Weights of a small mixture-of-experts language model, trained from scratch on English Wikipedia: 16 experts in each of 6 layers.
Below are experts of layer 2 (counted from 0) of a mixture-of-experts language model. Rows are named router (the router's row for the expert), gate (a neuron's input weights, with its number), up (a neuron's input weights, with its number) and show model dimensions 0-159. Each number is 500 + 50 x the weight over its row's rms, rounded and kept within 0 to 999. Numbers have three digits each.
After each expert's rows: "gets" lists some tokens that make up at least twice as much of what it gets as of all text. This comes from a sample of Wikipedia text that the model never trained on. Tokens count by the router's weight.

# expert 4
router:513477497520538471534458491548498436542537530456493470491492463521446458574508431445464440479518542476525542504482435558499526482457553522447481497507411526498548525534520433628560497476461515552436513518476458534443491541497421492482468539647482532601562552469472564479564499461558541568577448362495493579539500556610526544558552473516491551480477536441513548581461520480518355479506548516438448453544504489595501535538491408514602470513548462544521542483501538462444480530546501
gate0:490582468476433558562506523581526443513537614477550520450446547494526545460490553521460578541443454509601547440558522479479470453516399572470466479534499494510508536532465446460511355484518445528479439522579590589502529601505550514408498485521496473497511506490616521493514406452609534492471520441437546455480565488610478426472449458464425583538526511487468430554579588512368523454409515495579438464520528565509525464527520487508549617584437423408516526447519545550514456523508473
up0:425508548475619535498570517493387501533539493534494425484550481449551486464512534598471561490484502497510497476458406501538479490526560549648478410471469484476501453581523523438534503451606498395608553500500549530578403557515490539465506506397479539490426453426519528439463471513507603452582469499483459497502526535460487421442528458466529544424579574446486557531477520492522508497414482475601479475367484566508525474523516500511407486582520547515456447428521468464535470522533548
gate1:542553485527475591588509553547517439530605431499530470508506554483504500564491495446514581501568531478446501508517456482438484597502402484490546559516369574495521407461467474477550504489491487416514580578445565483468475477436531415646490583403601566436506521369518515404509420435515389504464562474489546533513426476635519555586556500466419578403456571432521504452543477460511488393432506504473441518564502545435448496491500472416511400525509469530466458541491537498467488410492523
up1:443551438528532528448487596491482431526556550496493536506595463539477496482559519422482409377467452516510459517455569480457456543505533566490537588465439507451562554515554596603519475511476534570567535490443522375596389576574518493408505497454543571550547484485555479555507521589535516517456478552480447482490489563437516522449542479489514502540487554430570504550516480465446483496481554467515481449404475547554495508613507422584416386513581475552477520466485559431535500464500429
gate2:569494451524456614506486472559501396541490604476495541538464563502495564555531523464550532454558489580398436595503490454517488527507478575432504488351447558505560535494524527499452442460546486564417539422461495457535484534510427519616434416456490472424517485531434549519516523546502452538549437540395485526549461579537450521473522525567516480539513475565536418445413535533404486548483508473540444554519562503550508485516429419464571386548575547457452500472514461438427619507541616
up2:534445490427502497492506461471509459566479557503421446446552541559499533483452505473547553414427513463500538515432560508486534578512517539419538566469516525476567483547506487538514429511455547616538477528506465462579482535533522590474511536521532518516491558465434514445459540515455470496513424453424490544563508562531464494549407466544509549492540467562500557382511409549530444515485495539493498454453530499462513536546465478431509498442511478495595479551490431501445578555510592
gate3:484375493598421533490487453466438415448456468441436468435500473461538467390454371439460525558469447460498495478403539564410539429557562501525451480589466521440379372500433455463486582549538534563552516556448476476558520534386510406531480406514542535524533539526479499539415660427481477480491473480520512421492521417534536543399571523514511565462493545513496480468508454466457569455588522449529515485382495517479421347408534466495628491492510505486477459435508548542435533431521529
up3:544507478584471527430432505510468417497399487375471491528525469488466491464441543499465566457541482523502504420545461553430581449572540439508546461569549411523494564438446557535538442419484557613514473520576519488538485507454502444498481556552548518470433518510430411514485469487513466578495546512530510517481508512509497536559505571513457433502584540512487380465613584413511483510537445576456502454513548536534553497551583528475571518538568434548490597463543492453418453420559528
gate4:355489551462527485387551581479449560578466550439547439547563430509389516502491492569497540452510519483498544498530510506520540464496509516529421598450408460488484544476443454477523578448469400437476531458538551406538470493532472497465536573507469576453546552509500546516566482440482583516532429465485549501464547586498459498513490432567538559528405509457636459449489483452553557554486482548538508505549520458500455570496605459480486472511566450431386496411525555485484475528502515
up4:422557500531467495374457557437542468507475557400621497498530663519583546518555491476471548535510536508491514478525530396510491548601471493516470484567550418555541530552453487479476521485623438473505486577492473512472542599540563460394436566525450477505490521476569417498565491547560515513443413534515524492532463395514551445520437474567416452522499526541534592493549529512591512542474503457580511485469450544465594594536532517495493641569532491485527458520514481468405519502564484
gate5:516421566516544461413419586489481445622592410501462459492550437446495607416538559563503514560561508545498486545510513499525464567510461589461526409512468524442551451482497393542551457604496381540489573515453473552479497481403434527606506462496514544478494536516486434500518523522571465535446454548484580600545494528437496479474457584522479505456563552472477499533573514570460561457560496458457465485555476470606435527534458523526448407472531446625537507478480521507478475551462561
up5:519530476501537501441489522430526518475387490450593450481490465493430503509538534442524458542442521553577520496566457423482542495443422577498519532469532503511541539505568597420535488546416446437537580615378578483396495473431491516392511478519423514549423498493503426454447546518510471482502493485403498507468489506469471458462483537527468460601456546513475543432505477539408511466540492467528500527497536446435557437511488456479350505444463494520407349469471543644565522426518539
gate6:440491542544530514438445535487577559516497532531466411525446448588473452511494430506419568462480476561553561535498483519449482461577505413490447455547530482578443489499482471526466418518585551453503476487493483498537415462440510510459546516544556606480507458494493502504523460434534480597528431496459519533494545492540658548494466543437494397574568584436496528530547458515482512527475449568489537473517523501490502396500446439550464437502484435445440459598419492498431504412499503
up6:510446461476531588478569506551522433428520493513493539465567463470499640445544583513493429592480444433389422423472503616464481506421527522530513430520549522579506471466569555405474421493512537545522398459510444500494467562473510445488454501510426501468519537457499506487494375471502479494540520540480501469484534394504532485557572595470557596494554484502448489435464493486571532547466468535492546580460571447467519510556549491508441481490472464477522484499453501516410476459485500
gate7:468475502502429452519457595509490511608588474482489491477525477510548424439563431492517509477415509501429542540583537547525459421520500364528498455561534511413450519475461446549531420541509501420386542440571498523497460407443601449443487564504512458468578541473510455531477502428531508552515463576578554515520489506547439507409422453548525595499492472569501441526519427481428479450461492492550516492448527456502508462511430557462499566437456416535453547502555526582399466486456534
up7:465443546492432533604530514481571462464444463448499453446456488455557561453545492548529484471542499481498476471449581431560532514408475501496376480492547400484485533487459538498487549535452554537521496548489441484460464560505538529545497486502518437523485514422674516502527510478598527399382444538462524548491462498547471584548516523480486409422608457572491546557470436528539554460471581501475557537503556446438541545427500501489488493474458525539532475459566522392572506526405539
gets: "2", "1", "0", "3", "4", "5"

# expert 5
router:488483571399457431569472544550418500457471490555534548592563501503466463522447544586470455472470460463504507545525579467532465498531508476453458551525501501408464541611514501554492455477547478559540557534487572496458513550449484547527409591521450429523531554380477528534537504457472501490484442494476480445393390487616471511447527531407485587543487613576423553536487505553413559502455506468588427530439434464493514586465568514494499540498553572552593540597600529430437579564479471
gate0:486514491579526500454567490446494573517513454498494523577488484475524447440545462549498596452461429514532481532393551483530491560475550433483549508563530487533512571537498529547498513512529462512446546518490495481457478525500514511475452484529535568506497453518493414483522414538456457501465449515549577529567590569537494365527554367501456476457575495505440427485568445546519465472482465509599445475497582515408483516505566542522530534472526478498519412433504436630518509534520590
up0:484519464528481522427516435427450570497426595448502490526550557507494466375486609466478473521553549418498553454448512431460449513450471539558527532534535493472513495452521412504430542464461453432446472432478502455545474442523488498536468514577554485465416518474436465582510434401523570572544449518567371436475478480470638481511473556472385556468488490585454572477418457463500452545473451368504467509468502470547549466462476513590455431512471476514544361416502508541525532453504499
gate1:540461440635527491572516524533495569529482539418513415555552522502513520536514511582475516350441537451448527408372536495531511468568470553486540493530463471604465461523457461544479548431478521569532479454489567479494516491596472500516529544491512525450522532543536573513491475518403509462531532539518479486508586477532564479443524445533484497527426447629465501507548541496442469515493485422507455517590447540507406423414555454551532461530501546464608489488520557552437488521557410
up1:597441453503514451455566496520539499440510524463471488483523529521507512476564397444424503524474524545459570553527480476409527500398487574634445420453477512502514443479473474610418545528504439525527459533455526507543495477447431472650515445549493456424557505512493491571535507458450546438448556557493481461516427413386503506398533510539384469439517461499574507473531500399512340543382449635420542507549574459567459522502451492467496519443530479428538460576519587479418506449582500
gate2:519570504557438520547414556448468464433446555437599492478516553510584492504557480454517523575411482488527535528481568535502490399505514498504526544533499558603462507524504485445519464579567514523469540544475431440540530375372509417463547527509501555538457542431464593312404577576504489480522509472505547473443529400618588503516468524566527490563490422481466421488483522479516523477460494471523480483593533469448606529500456497446486541541486429458539477466491507475497432476423578
up2:417522495523421526454483473537493479540535571509524555413507492481509462522562482430555529528452416519516515561444506509486549442479443451542524566492414502490368572510447451485585523522502518492521599513438356505527550392497514490482620484548466496452471536474465563464493611576495497550593534464556505540486464483561528459446389433502511437569485537436533508549545566445484498486483508573573497467624596540489565454535545463510508452530548469542585454452430470469502462526536533
gate3:518453498476490583445478506468443536607521494453319491484501498479536486543496508447572507503483390560503523555496501474503518556473464494574448616522452497453470471494500505526470493588571515501510576537546429448560463459568450525622446488426439498400558577538506561533484480513416494520469490485481515477492546532548518534573457502523541511512535531519522511513505491437579572460570518521431538573511474470495464537396576489554546439538488575572514539489518596516565565538547500
up3:470489428532589476461546578516552539491564579525561558525506476570502528499478586468508460560546656441527350434609466462526407479468510588464447532504476528532520467524504601513479467542518487476531508567491414525409520487417550560498475482507485529548469550425436544483517481620614399507523496466481492595448487438510519489481498500561502463504538392623414547398453497505498490520554481573519567477481445450486484516500458420621423533473479457531529505526385478503535433468571453
gate4:493549457533522530454458519588533541558450506494448514536474495518481502466512379455432413534545551575425422431466490573496481467467529503490520526490558488504576546487528476476501541444635480460551524516475487492436529455458540502464519504522525543595508386465498492479541493518554548487417462558548439511525414507495491437440586451539423595532514524476524520530510498464516543508510534434503534393633566467546502581491424538446541465574488496582512515442514396492524533500486527
up4:551521510489470583453454457512442522505480607566460484504511513433515527527417494476482530466507401469436412490501486418515449481548538502443526434460566500476464468465518478394519508501474427501566556420471506545494471508592442578584487444488570522514445515521486501548502507528541493502462577586513399533462435463555451439442440468456563510456509509489476562379481486516506521528470435454476490424511480479491528485439489538511563491537606456494513526499468546561426587467408474
gate5:510426551529522436442507517474386517514394490462477509490462611456554450476544457473416463505491525534538579497535547467559527581564481472455529591569480477481521470467566528591503520470488563469433447479517445520612472544591589558546440462566472423519478534436575492519504463441435518432562539528505485502512526571426475505365436517453400589565477517485458612527402534606465572499559483477460449539478498393480494564432506468481486541488563385454427521440484548497550529523460382
up5:502546572425599456459512470496524500512590496573533562547494562491441564529473478497456507482545443566620503437469414566571492479422497607513520465571569472497511534427521497521504584449504493475480509505420425504468498546559434452440537494474507581566512538439610534413452449548491567525490593540507431462541548464539533494439502489548459502493523445511429497415523475493484526502530441525513552511431552408588506494472418413535566439528423566490517529515509470430476500508515455
gate6:524639418436580408417384503478480454516501460561509476400491469495510495625448506535532416467530487534625489485513567556439530559527587387536519547489567539487539542445525462498500467461554460541475481480515533435514489468544554575466460415481472486538564522443436437462523387527506412497516428498490546406504621539581482518562548516603450484550382497427543528523415430409497468524486493524554537554476552458474514393525479547510474456434622531572528542490398528451510510393504468
up6:439434339587486452516565603547589436404479450480523549486565418549385456539513555454486513589420551568556499574442441502529514438607496515534538469492481550471570587477510546507425520406474437511486440578487493560381527511506415564482458500499490544480465526463438481458466560594594488608475526518562467511457450516480527504569420479433545491429488515469319552501529502484439445481523477431464531460555573435531567511592494498515486557458520522524495507426531447433548437534506503
gate7:471477500512438489486448507516551504462482511506563392467483531543460386512493552421501458467437426477530486433567546479487522503587483471523523447516457464440415513488461504668376444438497446489472422492529549506543519555466536544546453547473447462460541395556413400522465512537398557404459503537505560548547459456546461476490514510604568530510443498469428515588545487547467544499474460571434509543503526599472594479549571556455432545606587561523512599506438503465497527499458566
up7:458497508493522443479495502492522591468449445489512452618464535580505544566300343596559515532573499451473511499515541446502462545474501483508484521525496554529545468534450383578522518424623536482489590591522578490489433455466678389503412584553497498535471469542446535439554408463484530560560567437437438425557485521560530519535423444434492510522636514455531471465536475348574466536547478499505504521482526439558477540493496435539532556620505535540446502467403468552515516442519502
gets: " |", ":", "|", "-", " of", ";"

# expert 15
router:517519484514489517584439471369531453496521481507430426471567355659526527460557482509543515455449480492506396464549477478530597509579513468528475424421445544503506520515519568568503497527503555412522580481546446541499526533513496500458500555559454482520417502482385523487461402524455525441477584458499584473511556610548460568515468532470488593482524502416512463493464560505383531459478515490461561398406502503544487474483406496521334557520510457449444458456450489522430484542516493
gate0:405479453508469431496366534520509490496387533496467622574548547522519423499588480479484556452554525425500505590507484538491498477493526535461460595460489478517471506482472460419517497565518533479528486483512563538390439517469571601545477509464588540510551506421430518573474441414545580500463458467529499548484550551496507595393475444524403494467502588474538469570464502550502488505497535487442530462538461457430436506492531599599475506428453432529462581481491525540492515531478549
up0:527505520472471465552570532545486534512506489482488546440535461500403563361484491488513497518623551528490477500526502447410459565493537516478524535470480535552464495441523470515504532498482542463558616459476464488502507513605503491480473437536452524554513494488523422524450508490505487554508447570340469543456468483484526395495435541540504541516519446421600517493546501491440456524619488470543492451477640516469493434557484405490482525466553475572595532523497540518497486516571521
gate1:458475556495483509493558440539481546505464454496489489518444575556406520523505460513458498506596493513537437509512569568441471506436542468507469472433369528531445508471439550550541546439436451555519376481531475464507549456500457503418483556468544473451439456540480410469480567412512503546410545583490543549502511469452424470416476554603563454465588555554518499445523454494525471558463473471473510528556411428569554622431577590491587466495466491556436512559415554556490477484548551
up1:396504466465512476478523501491470462512477540557444393442489447475480520467536552546527466520551448540505534559398525560538435493535606497547609495576562423518553456481559494429564475513480508550458400434505454495496438519478494468554608505416374455558519539523455464510518566566395412501497507525462602444524502517436420522505498398444537453550581533519557538507508449458486546543479451331563590529598561516450450427511437455485497473572442508539475453443437544491533443565502427
gate2:558476531500547495590496430414560560598599629445459538554570586486535493467480486559520573633520505520563472489420490459519383489516441559577375578444381490468541455539548472474591514503513550516607578438471523558566496519507613567540416471522567525514491558519439524421492410535486501467472491490535535528433461497473421514473388487468472502530526470512568490470486547436490441586567466492480499548520441490476530485468436463536548559489557527489473555517530531471534544505482500
up2:438443512460594466413505577483509489479446473541555488604421573504523507512440554540498458545464500484499439461507488588513482446536618490540508557458442457531517533458494557543538478485512463528526559603531524477413533558451492519553608469545547524492582518467523506456524480506434464531544569542441470472428577488428518485575490507391545552515508518453464461447428436517548470483511495511602467468566564453522550413531536494470397486501572521512533475537573513528459564435556444
gate3:524440449488549464518441540480485482537458456500506494533478509504465505455569447505590417559541446458534532524595504552620602495515433522525584432507413567515489480581483450549511495560507436375522535550484524455564445501524468618569554427459479515497518446566438511636425464559588500503513522464528448515584490475429523506493563508536508591388536430513503502569519533597518522550550606516586528463481497462476573537553567494499487499528492504467519437536503575463472583562514504
up3:548499509441488485439461469420528458499403517536511466546500496474421429500564599446479563489486463459522489544612447521482478424447494514456462577528426440537552561472456459505551431491452388442474474472597441463500506544438485509520488537444481453476460463450490469496573435348436524444521495475448497554526408586501517569479540456485521554466465578618543470521478445524451456548418494545507648538532570507486536462584479515583603503523534486544453474532594508468500499542602508
gate4:479497511493593452546515527598493398522491548534491541548488430531462576458553495454458399486517569551516423338507589484541472493475496460462469575385490513493495478584504563584508517498489545424491564516512540491539493508545431584502450499508519508500453514434460401397504500553479534476515558544526470475458531528506514486487491454552563524521574570493485486425452437365513498456562427534489454525442454483451602427542488407530542466426490568511468484446489467498471513551583593
up4:563541508611504578488525431575464462472528495524564508527514529450519555414541546508487475450473506426481503449514474480429520463487506523510491570528540569465494477520443438572594475465515459459514458516419428588411484520563455523405485577532628499419466379473522443509428568538495566598566428609453519525424466451530413466509431483445489526574559453515529600446517502510561419463526520487460467550511570476506538488543630503571559435557486541500562444519490483543526482525582426
gate5:469466465537458459567471442445558451604474581614391521446514511397524592549506547499473548570434481548557404452518518586588466516494502555559507508508521462521495584450538503479516558524407483421543458500527477529485446464528430556609480555550468511537620520438420471473518440436556556483460599534533472441506485505555415462546511412557405478394599479543528531465589478548425622469527406351562492555550398503563568502543397589462476501521473502542591556510466432425519458413581519
up5:451584562580614550517457542567442511476450465512460448393508400456457507492544487414450501398465506479525504444534502461538488554451463497478498476525522522403545470462578543434612498451496421431558516461480531519423565447543518505540473447423452472488488492474394468442443477543486521546553585486619524524548474515521319492495460546526428512432476546469406515491413490418497532530457508494423545543593440446490553525572506596568490470492441466499506519494440478534552552485530462
gate6:487573600462549584479490601586419451492468480569537497494472573456569586504532500396494463577427487443479514511510509571500591366522554503520462523436456539503559535447466538473455494445523446513545477569489668524500528515469408458546467498564491536515431500478416485520603537474489509528499513571473636531450455504511483523552498513433621545507508530463492419595544567543429382479522571460539517529521548511540588551528474476460592572625499475439477456450516493523539477455501453
up6:520527397520496522543456454528520602520516476486396480564455505559543507526535488514536536566473511477525590408558476533499453397494538444486534533537486457489442541527536516445487540463428475550469572561586531441484521464579512483499458567469551491553491517488487463472472508493514494440537591474456564415546424539505484500466484525563494588450475586451550515490415515415535534565601467378499498484559399442456501536482486456483457536420539422479616526510503472455539509498552461
gate7:469531530419545452501563575509462456484552477557426510432535436500522416484504585505504490474465487439483508513477474555521538469431594515576502496423613513509489465550567454517531489463526495530510435532624495472486568481506493443476546482498527625580511530598374497550538499481549557566502479479474537468500612450531486540495509597496421513464578466510540517450554479566475383498549557468549455464513415547487550441428524484581442510515410474482482568509361575506499526500469434
up7:541583576517512453467443436533506484556473486426546526600451440463474412518510489571472502606517493486495525598427482573548462573555476509505638483597491489552501438494473562476559477555598523418471514463557486499429536448482543528510485456465434491390492573517488543513487472524548481559496424521414488522494490497410504540447509497391458567369584566512441432513517503478492433563494542434492548407452506539536393433564482526494536484576450512555515497524541471517540547495460537
gets: " | ", " ", ", ", "–", " in ", "1"

# expert 10
router:479464517580447398610571476525502478533476507481547437554465562458555460622508448500462441448546522629547487470509498457503461478471500460580534570527477500497566476465502447565507530446527434525562383514571514458482555414460513419445486440441471555424526506534590505439473484538427507555454526515453524502512432532510479498555566465624480563470557495485629492548505462468545381494458561523467559487438473507490442549486490423531468461551500498503412523462466436616560477515468537
gate0:497556468484428415552494460424468567546468489559424548484485388470529463429511464579528556423432459527508432560417465513464494576483590411516444470440491586529468443511519514552518479427520541511521497473542507487545551497542480488537488521504560491509500482448464495509528518423553539534463384439580588515471562474469503555552525514580442536457456619542532484482500444436458381527468422546527456506461454515428508487611556533497490436516460420573544442469491488491530502565462514
up0:517559470470485457538514415570559553418430494554488479438506477488409484528465530604447520584558412521533533566546424496542451492441540510442454424454584494516441569484487496480456488497476471542518569485445441499532549478498527521507430508479505441557564490441409496440521482494475522550499436523526559469510504456518496490525398427506418547551486567504435504446561435446457427497523435433532552460456495509526508501408531554472456570427479470506441462545448491496516572475519435
gate1:465519504512455479584495453458569542439367551515615443530498518582514602511313494497422470497446526520588441496429536459584498519485523533504550492462460472538561460504425404513448511559525495605521468538427532545535513511469524494465469451511489471493483576515530469495460552448488500560517564525460542475465494608550471569525635416529479488460458478660460495456504417499409519450465544592521511446442476501490636508504568560466477398509525465465605474442451480485509448491447450
up1:570508616467424491488473489473471491476407568483576426438515389526527481457461459541568550559420470544598484499552485439473351480551548396480416524517553547496535528545579492595520479519491551508419464485519484543380493447551477502426492455442539533521460502441510401484502477438456552480541550482547511567498397562571552486469567403431503430536479415468517496530480539461510459442378526507483497521458480529460443381579528509506472464442639459383504475449530586484538430449508448
gate2:429410508502402525535410445549442465526491531458475518552482482562446500510557470477501598494485524498439438531479495512517593395491499567497539440532573572490491540515492468377453476563471458513479465599479545469589590584531502499562522535528501470431438477479543519461472543539491529482477459430469532451440477549463488452469443517514415563614378498495612502545498511412566506475561455430516537423432506468518466524544492472411554540527401446500511483514580420536481572528529516
up2:424567521524536449484539427573499558572440517506442498507486457542400539522472541572525534526569519492456445476561514403562445544516464474605568420456478529546441485555470443412511519399456451491526483507566513523507465483466497476451481397544576497538480439500468487411503531422537524445405517448533490506580501561518503489519492431486517481522446414458476460581550582560532432451494500483593528597519554555600410581586546587417513515518508522574456586494474531443481544484515400
gate3:571480441437403451439496508613467518553537471560403499561463441387457454513536493523487572522513468494564504546425534533563572574518506429496445502571468588399525448468584492513570519546443520427577550503414459532527437520459456502554582394552515474518438438509436445496493461566408541420549526498487580529489494619550616492477462523423534541607497481531450456543414534495460431559485493451493505437506476543455502470504506458480510517496520460550583419580449498477458557541585563
up3:553524457479585557479551540498558475506438497540555564531487573438465588542510501516448439502551571519504490503421434443630405541483454507560542514485464516395484520488593554492530435540474460508477507543449472488487422507501422574436537625471569550607523598476508496460406428490503539455448516548555521526497573482427499458495495538480542496576529462437510425548497581512434550538516534458492536481465462489580556466457476450475348527481491448517480529507472486379459503571513533
gate4:440529506519486450466510488445477476520496484500588422541549498484550453525522615528560491540556528480442469523438520525506538507520559496542482462517451533492379445474303387579516533513502496526477522577480530452564554499526456502447518498411522550458575507540570490491536541518501546451533504494480503480397466355555494610596563549510605535421495469494533471456518452512559484527516490470556490426471426573464574528434586489498508396550477470515472396471492475503515462541525527
up4:596589534573500493518492483435591481508423533549481534426524525483459561555568472462503497503568508559424491594483577525477508559558567596565552488483452543608574498532527557526462491509509521538541467522451477560491501475516535515493461487467459564429438427470479505470495510483476550515422547520620511472612517470511480489458472503506477496568538488507496513515562563451458496383533489569475498471585593478471397488583537477543565513382426465573558522519456511558491529443526530
gate5:553481507506478515532528520522543543474528496480500563563481518498541518501364577471577496417502503481589568507442532576526592551496469438506535461467429517498518514539554565573428509489471483482430541529491380472562469485503357608526590442522449462376414426540445420495457604406592446522515369470605471527546542494483377546503502474552451507616454489486476554603466508425475472507507485437493519477483520514595544397525470534487433542492573455526571548446476476521496517531566385
up5:535436511522439473465554581543494547578368560538381485446455466482566543457478525469490490552481478530476554501509445531477422469518441507547566462602475444536507513540396546574491564455477502450614467530573532533507608459532572416461519393423481491461473544574548429443499423555495500443511481528532492603598579518488510491520537485429480506419500493508529551553516425490567391515510467536461534478471547514414448508517542479533531498533587553449478567545593521542498457567460555
gate6:513515499515567494498520484519461592466538499483473477555432646587489481484495479446484491539518481475577458464477528462522424492414566536508507558482448467482515480422551482456519531489562473514489486489461499520479536449474540488497394503478513540540541506514526485498513481592591522477515556557499521457498439471547453521490531421530544491470473514524589479483480504441444463524613632468554484450558520577383438427536389426584423528498487541507536514493573504469591476529498489
up6:430456485546455545428436598519519398441468485449487498562522489527520587511533520508564568520503521508499499514558534493513539519471473474484569544525647465513468546445520539474513527487417583552531498595432446507431515449470474432466477512480384504477408503442450533522503515435540552483480565506518560499594429521520499465520482484497493557510490542533444562536503610445504472557569534447510503470480419581502609478423522559465572559477509530611468479530495437492499514528534484
gate7:523461506571529522610472529416525558539509563437563551530490511499559512508548363438449422577502499437437538498496497597598490419513710527532571415577507561463523541477449457564527491438478396543424507430517513543587536528423530485532485570530412502495576570554477506444495613518541480501492455508532540533528458466496538407472477457526459483530516566514461521512527493537573442485479540573584537572509470441450490495450496537559465495547436499531517492539565504534455501385543524
up7:525572402537561482525477486548448511546449542550487492549563498394434526480494555501396503545497496471479581470478594541582459532472565475508505576522467482405540519382530437484502481389477578461425472506503533479488496511509477600473461586438503522495542507509435530484503517454536561513472452496572517439511582469478498498517498541498394429537519443513483549418518470542538504503401554495422555481544429414448462422480388539457531566488534556451467488510470555459534526491566467
gets: "\n", "\n\n", ".", "==", "===", "| "

# expert 8
router:394602566490525573512487534442539526464534582451418506476562483556461595461531408414497519535459475487561477500548492505552463501382516530517550470555519520446628433472535468550521450505477416595591482562433455612481559511508521459469520482493483442486553436516453513514437559581518495513527564507570518501635470469510487565526545456568523538522448512460508446493518608574499563514527471501420499529428544560564533617546467482514532540499503564507516459499522455466434400489542444
gate0:438499511458418458447584514568518535429534544505505527559574409491419496499523575497521482436544550511451533526538472503592461532555483541408544486443486605539533534586537471553460536530541609574536624517486433461538506489513491468449588363420494483502465462460534511516573545497467510467547424463465457458530424590674518523447512525460473543504414460450613503562520478531516466509429525462434535466488549472542474505557515445586532611514462457551385568499481448571509446575459493
up0:536585484496446557569521458536435574593494491461580512451571472512505455468549531442560641518574598476449552548516548509560467513473441466519509502489583473547492340509460573535407481538554477480512518520406503438455546470463585558522519511467435555588517513366465504564512431523501421527467613565495444485492562573499455509474552443489536509569451510500503515500484403540445472532537438494492483512430542480474447474507474382448475432494614599576471537503558508495466461531527473
gate1:511521499484484465500601557509564564457462576501503502480512426544472527540475525484520592526554502477511495488529438520526538472447436477429426436449445527490593471463550521387474410472506495478484461555521451499431525603476545538418620432519468573476428622573399587533532524546499544447522500546420439586577468543562512430536445463466468529589528431520545484552522497499510490460505485507466469583519546461565529386475420508654491560505470495514473546547581488446554516456460517
up1:533485519519487390487479439576523493574526441419526447494547441513524524404555548476509491513489542493583551507519516493385588479485552437538482434496543501466499486518562413501486657503519551527510478429457527441503384468520522526574546561459567460558517534501585422509515573491477503535550389506583500566549538498559445526501499553524549523468483486441477552448499500567478601536487505465492613466467470512471474542517447563497371487427550431555538453569518569514595522534506539
gate2:540533508488397452437478481473489525463511497504391645502470549500592504453417487533555438468419498520544484464504526508503515556496438452461449486537458455440476481488529497552541506446418587501598510439511520508468464452491540472448567568520543508509431491527522429527418479385471557532455403505484559559504402617497466623493423542560523579553461532503448451521538527530573524609491527452414527526578565510505443513507579518522527560431492560528528457455529466509542482393460490
up2:513566441397624463428566464498573546433437440511563498465469477488528612486492470428521450499523482584527539501537500432481509458451374512498561571584593434483518585538511514569530445409503544412479590529485523497514547495438530498551540502570463463511538421419437493524450549556510483520583562501503533518517516496573556482447533551523499488566534450578423514472430451448444543491419500447433499491483434460493428467472436473489582560508446599591458538498494492487535481530530443
gate3:515469477499605490501412497549564408493520498482442523507423413505504516523534547479547531535521563425478567584560480519549502443502400480490488503487540489369586587469562467558534504472486532451518570439611472480516454399476611474561563441562515538466404381539447482554465445425411492506556468472462508602507394559482478507522469486551536509552490500602561499456449492517452475461590492424467553488486485468508475457447621492549458479509452522508436482503481481523518537475518542
up3:445540442505449364498477402455486457524414522459401472527505412603512504464511518517490508538499450549552583524460522515493464523524489443524439432486511555578469511574555417581413498559485538557456510445567480512402556477507476496532459523392439524506531551413491432448491560505476575513537457461477559535570418480500583469406530518452532445479497412478525464511500500481529492460434473527567564475520492517524454500431449513454414536543507480509608478485503490482538494542541599
gate4:493495429503501492447546505400474585520456537454504481456571485421532539550492519477511495521505489425490504469545526515548474407502501476479533460510425457481528470501559483492467496458443510538497481530572546417493431470401514471497541531405511422535594519473457428490487590484530490626463548520460448465419488502481487458533489494501561543495502519586595474443532524465468458468495434521655511482441463455458414441485484498524529504555539573531447606525497469526517561455570496
up4:517548510370501506485443501476474438529385506561502486397468464540531486402529499510578526415630490501495477479515535546485551533506442491497463425519414518550553515575361538558466391351459493508515528489546507414473513676520493529498503489547409623459516569512448511419454411599461489435455509441503343506534600464540474515630523528455599516400557519494577503530491424465467580585506508495494537463513547397559486510484446594516486475521502421510552593449480491485501470470521541
gate5:445494492592509508576564524397529554489512449476409400490519560392469584540626464518563421468468455563464466486483578441514571510484499521566600437490539509420541503510504554500467442483469487481541530476559455485476481579516516456428411486491513478511539523506470543575481490535476498541489480451528473491486481480478486464583467527438428495467568555536468514442508526421552470516451501501474474514476490455489463505508461497535385488510383541438563535558436488536526489530432535
up5:531501442532503561463454565544413501588460476510523443433510486415473532537484510557482468557504546529516545420445495478480492488505619509454534581462495517551502513550519520512506559536528471581434486497388560582538526528534595531483484433537603572568511572499500488465455444541480418549461413400518558474572499435525553622485550460479506583474571495499523497543475444565509479489467495531502575417586479555495520418494456440505514524497487531453539584503541471462545612568428505
gate6:428576481510518528610430541521604518502412498541506567429472494446514487511447495549493487495483516532540456619577466509482522594498561440472454498455466488539514566537493390491512548581458467457454482483561534619530541400490562469556453551448414502436585429497608531491500512478521532478497442452478419537559487501553422534482519462491404499577469522536512525531500498525461476463584488569460474518396546571494458429428525635424515561498502551422513525440560512500471486514672522
up6:584526500512522521451494499422580506513431454573480512454458513473587466531465480544481539529521494513329447521478473573396489462485493483453516533488441463430535444548513455623573580476452513553455492476456499455529568501564494519618497465532424483467576489486507408474476446591425468486468454486365449513512486476491418443442549447421439491508425543536448471564408537529505468486477503494497450558517520516490467478541522484551430554486504523503495494484522499526418522425534492
gate7:566464574554363454431495552439536516559584506524476534491451478529417602564575481516496393542480486442421516462515559476520570417545516443532581476503482467562447465628500552494467474579539527473383519538459477421491602507455534424469482484478561556471511510531563452537413511467499521494408542461527496529495504452472416539534487401500493486498539480475514465430530473475479458483542574480540443451521500497466537506479580536453494510389530411532512449440602448449460586526555544
up7:425522469417452436442515450498515467600425430438514505470509540602579477506473435535572439554468572533454433507434512462481492612539532558527574549583536394494513571417493505471558502617532459503505504504510472544528382566484450482565533472484551543479488445497373532484413502492409530495560546449529531425550484518561481536406549463461543492450530542513443489490453525455464495527536463540510452479510522541567532390488572541519517457565544548505539383499541415442519452457588505
gets: ".", " | ", "–", ")", " |", "s."